Experts of a small language model: width 256, 1 pick a token.
Below are experts of layer 5 (counted from 0) of a mixture-of-experts language model. Rows are named router (the router's row for the expert), gate (a neuron's input weights, with its number), up (a neuron's input weights, with its number) and show model dimensions 128-159. Each number is 500 + 40 x the weight over its row's rms, rounded and kept within 0 to 999. Numbers have three digits each.
Before each expert's rows: a language model's description of what the expert responds to. This comes from a sample of Wikipedia text that the model never trained on.

# expert 11
What it handles: Periods, paragraph breaks, heading markers like ==, and table row ends that close a sentence, heading or line.
router:514402565480533513451442501562516460531484420490465479448531497569484577425514496467528493501429
gate0:553478542492619550489516545535522501560493516457512508481577517494503520502518477528528507482432
up0:538474539483613554490507530547532489563529512441498501477533555493510507521522475524552492506438
gate1:516520493506529450530493521484504525517458532434545450566524481461510524491472452474476456529467
up1:488502473506497452547486517519533527539448526441564452556516472490554502482498481502505476560489
gate2:513447555480428480514433443436509508472500544558466554471492570482531553500503482520511529501420
up2:505545423530529518485538538544485483521501482485525481504476424522496472495504525488469505491588
gate3:511516407550529508592564546529487508516461471563531507441507462486550428454485460536489424492467
up3:503512525547443440479497506451472477520485457505448470527504442503518530493507533493552497516466
gate4:523486537565500461476516446535502546525475441523535491499514484524474505470476539461531438521515
up4:491516548530433476500500503510484485593487492462465563571487471508496510493473497505524485524508
gate5:509541572459458539517467433530469470496430539510429504487450472575546490487453511523538472518483
up5:495469422574527441435507541492522531553561471471566493551542517391470513516532529501433517466515
gate6:458453479535527477430531469507516565512515451501497487478560434536498508500453492473577572556461
up6:461456493530513472450544508518506557492519463551486510481570487510512547528448510499581599516483
gate7:533512516508507530431518546477458536502454492505499545578471516542409491543487511511520506575475
up7:485514432499463505519449499528545438488543486504528464454501471492595558487525463501438464457537
gate8:538478523458467514469474497498485539554423550574469523538491483437563558491461494480432523448474
up8:528466487487464506494447465515501561514523495579500572507525461435557552506482470471470460450525
gate9:497447476488486553541466470544503462497477544514550481519536457406493473522543538504456548479508
up9:486576486510516451465511528455491545511519484510441502478483524605505506482459480475563475504501
gate10:515457440425553500506581492452460470480489549458577466476468481476509524527489524513541520521503
up10:527477437449580513493594462477457473465522561478575481519453483461508498518442523520525514511523
gate11:492555580447518537464430544525533509469498437489436566524530527533486514461513605510475449566465
up11:535501414425541511469491446502501515558551510533497469488504543544534478494524502537505508541487
gate12:454498447498610519554573458461450474455476484517442552543480512502503547499548471427496497458505
up12:516498540502396469479434555525528513553537509501571467454531464493475458492443551557494502558479

# expert 6
What it handles: Start of lines in infoboxes and lists: the hyphen bullet and the field name's first letter, as in "- Routes", "- Opened:", "Phylum:".
router:421446529397533505494519518563465501495560503539553495483446506551465595503507510557534477534450
gate0:494444481534479488480484472501493490505497568498524403485505597497542531484505492504531493534473
up0:447487498478448521510424514545466536479596583477531457479483535460458496531463571504508422534443
gate1:463521505478505480489478475505504490495537550514587474564508494584548460514485506556539481500517
up1:475509518503495499486509513498506540486489388558415509504498557535545534508495496492480523471526
gate2:510453488478491484533528526530510508563577508549506557518538550442553511525465445485433546472443
up2:434433459449517462527491513509446477522588519464449522552497490443448517429475451543467533466529
gate3:497493564465542522458531599459515463525560531577478485546487492536555545473472533561478554485482
up3:483526550461455454534488477529525442548548490500514453470479462472425518517523479575533503478552
gate4:476525478477640516461530500495479451457505486499576490520471491442446507537542471476484473482468
up4:580504569476567466517556570487486524519514457483509590476529483465481466473432489424465483508459
gate5:515420548506591526499494478500524536544474550542454445489485523430483495513533538575493511468463
up5:473458537432529517499500489551435495456511490524480554582501544509503493444533501471440511473478
gate6:478482516473542531492557543424446565470456436481496554525531503535512528537520399477584488513536
up6:486476514557560454552483544553518483531516469512479449543509483472481472478547524452489517601544
gate7:490466475513505490428531420482483536504417481507511444484482522403500451490499515444421490532455
up7:494481517506507468444527425472480543493471492498525444501487553425470461496505515450422488526500
gate8:536510485417498477443522492495472506522540497506632505494447505513475502466483422565409493540485
up8:595477449495528441487503457471469441494444545498464528544446466520581520479474516529480496493472
gate9:501497540489467533569514468515467553508508483514536497542464499543519498509436520591506499534444
up9:524515442532515457510533513541519495538565520457533485468519492514470529480431443524491527451571
gate10:456537504445548437561588551408455543460543471539567512491549502496480536484507444543507475603522
up10:445489518410475523546525527533445525513539474496562457517565499476473507576496556510534440557469
gate11:502457499526487540562536456512479531504494473495573499470438539525497480481500485547525469506463
up11:480475427444405518506458462548483398436521518472454503485424555557478549512435470439527504478471
gate12:519434425486512509468574423476508460535467533550555566462462523458412521515508449538568456532463
up12:447507465484527485468519453495522477468505546433559535463507478496499512470460447578525494468450

# expert 2
What it handles: Pipe separators between cells of Wikipedia tables, plus semicolons, dashes and brackets in lists, as in "| 2,630", ");", "(1938".
router:405446474434516495460495534537461413572513435529487475459504547548476571446550511502487481529426
gate0:514430495509482442504502584522468408524570461571503476487530482540521547466452483500494465429464
up0:539473544559576486501495480447492446488525461416508511514519542474481487506489485508489488533506
gate1:453505467466516498530493479518463541438407504563519504486524509524517580484496581554527568538430
up1:466457451504530507500479515506476541413422557496460519467502495489481569480484491546538533537405
gate2:508529464567466536535435533553471499520495531477471588531531451534527484417402469522463448546400
up2:492585526552479499502525471588459481634472522461533524536545492502481543544524434479538516450486
gate3:529459544507493488566541518466458506468435453504488446485514516524483442505464556502411516527507
up3:549456535515479504550548519471452507470431438483500459487517490540497452483467568497439498522501
gate4:511474560500486474472518510478515399556435472537467515460558541540455498536552553504504484491388
up4:508478594489493469480521511477537420563424433529474495427529558536472495543535536496531466498403
gate5:419458527485455488478492502517496489514489567505546515525518496531453541470515522545484505502512
up5:547471498499512537560471485512541524489519446462430475452497485438525474539511487492514475517510
gate6:434483488461460431484544610530503549500512467569526465511533483542489448503564505457486511512481
up6:534511526435465480478502486480519488506449523534539496580537528518525478483411520498502484405520
gate7:530489520445487518537481514510439436513471520551523604503515524526523516540482528545451427472427
up7:504490547438495512481464510550468443507466470535547587466514499529513490508481515541469440481455
gate8:557463447482503464501529429455406569556464448515513530513482515531421524545576467518521446494485
up8:546462413497519466513505438458420542563466440494497507473501478506450527547573466523518458466474
gate9:534526474513477500519458432534448525501470504537479478536462505512486546558480525478524451498494
up9:475499518536508512466532522543495498559506491450487594515535468523502424491489495485580521462470
gate10:493538536443484482534561526550496512480544447434563424442535540484472483569427470494582515475450
up10:463510483466471502503567446564574533430526404517581472483556502455493492457523540474561532501425
gate11:472511554495513523540473526515528435446596415421510537553540541558548477500508444535444444486544
up11:436553525486532515523474524478548464484603430464530518516555601551534461512519421541466471498564
gate12:484548518512570504580463383509473444527560512483505454544450428500563500541524567492451534405468
up12:528471492488433478414531594452541553454451480539475498430535552511425494472464442504534472574523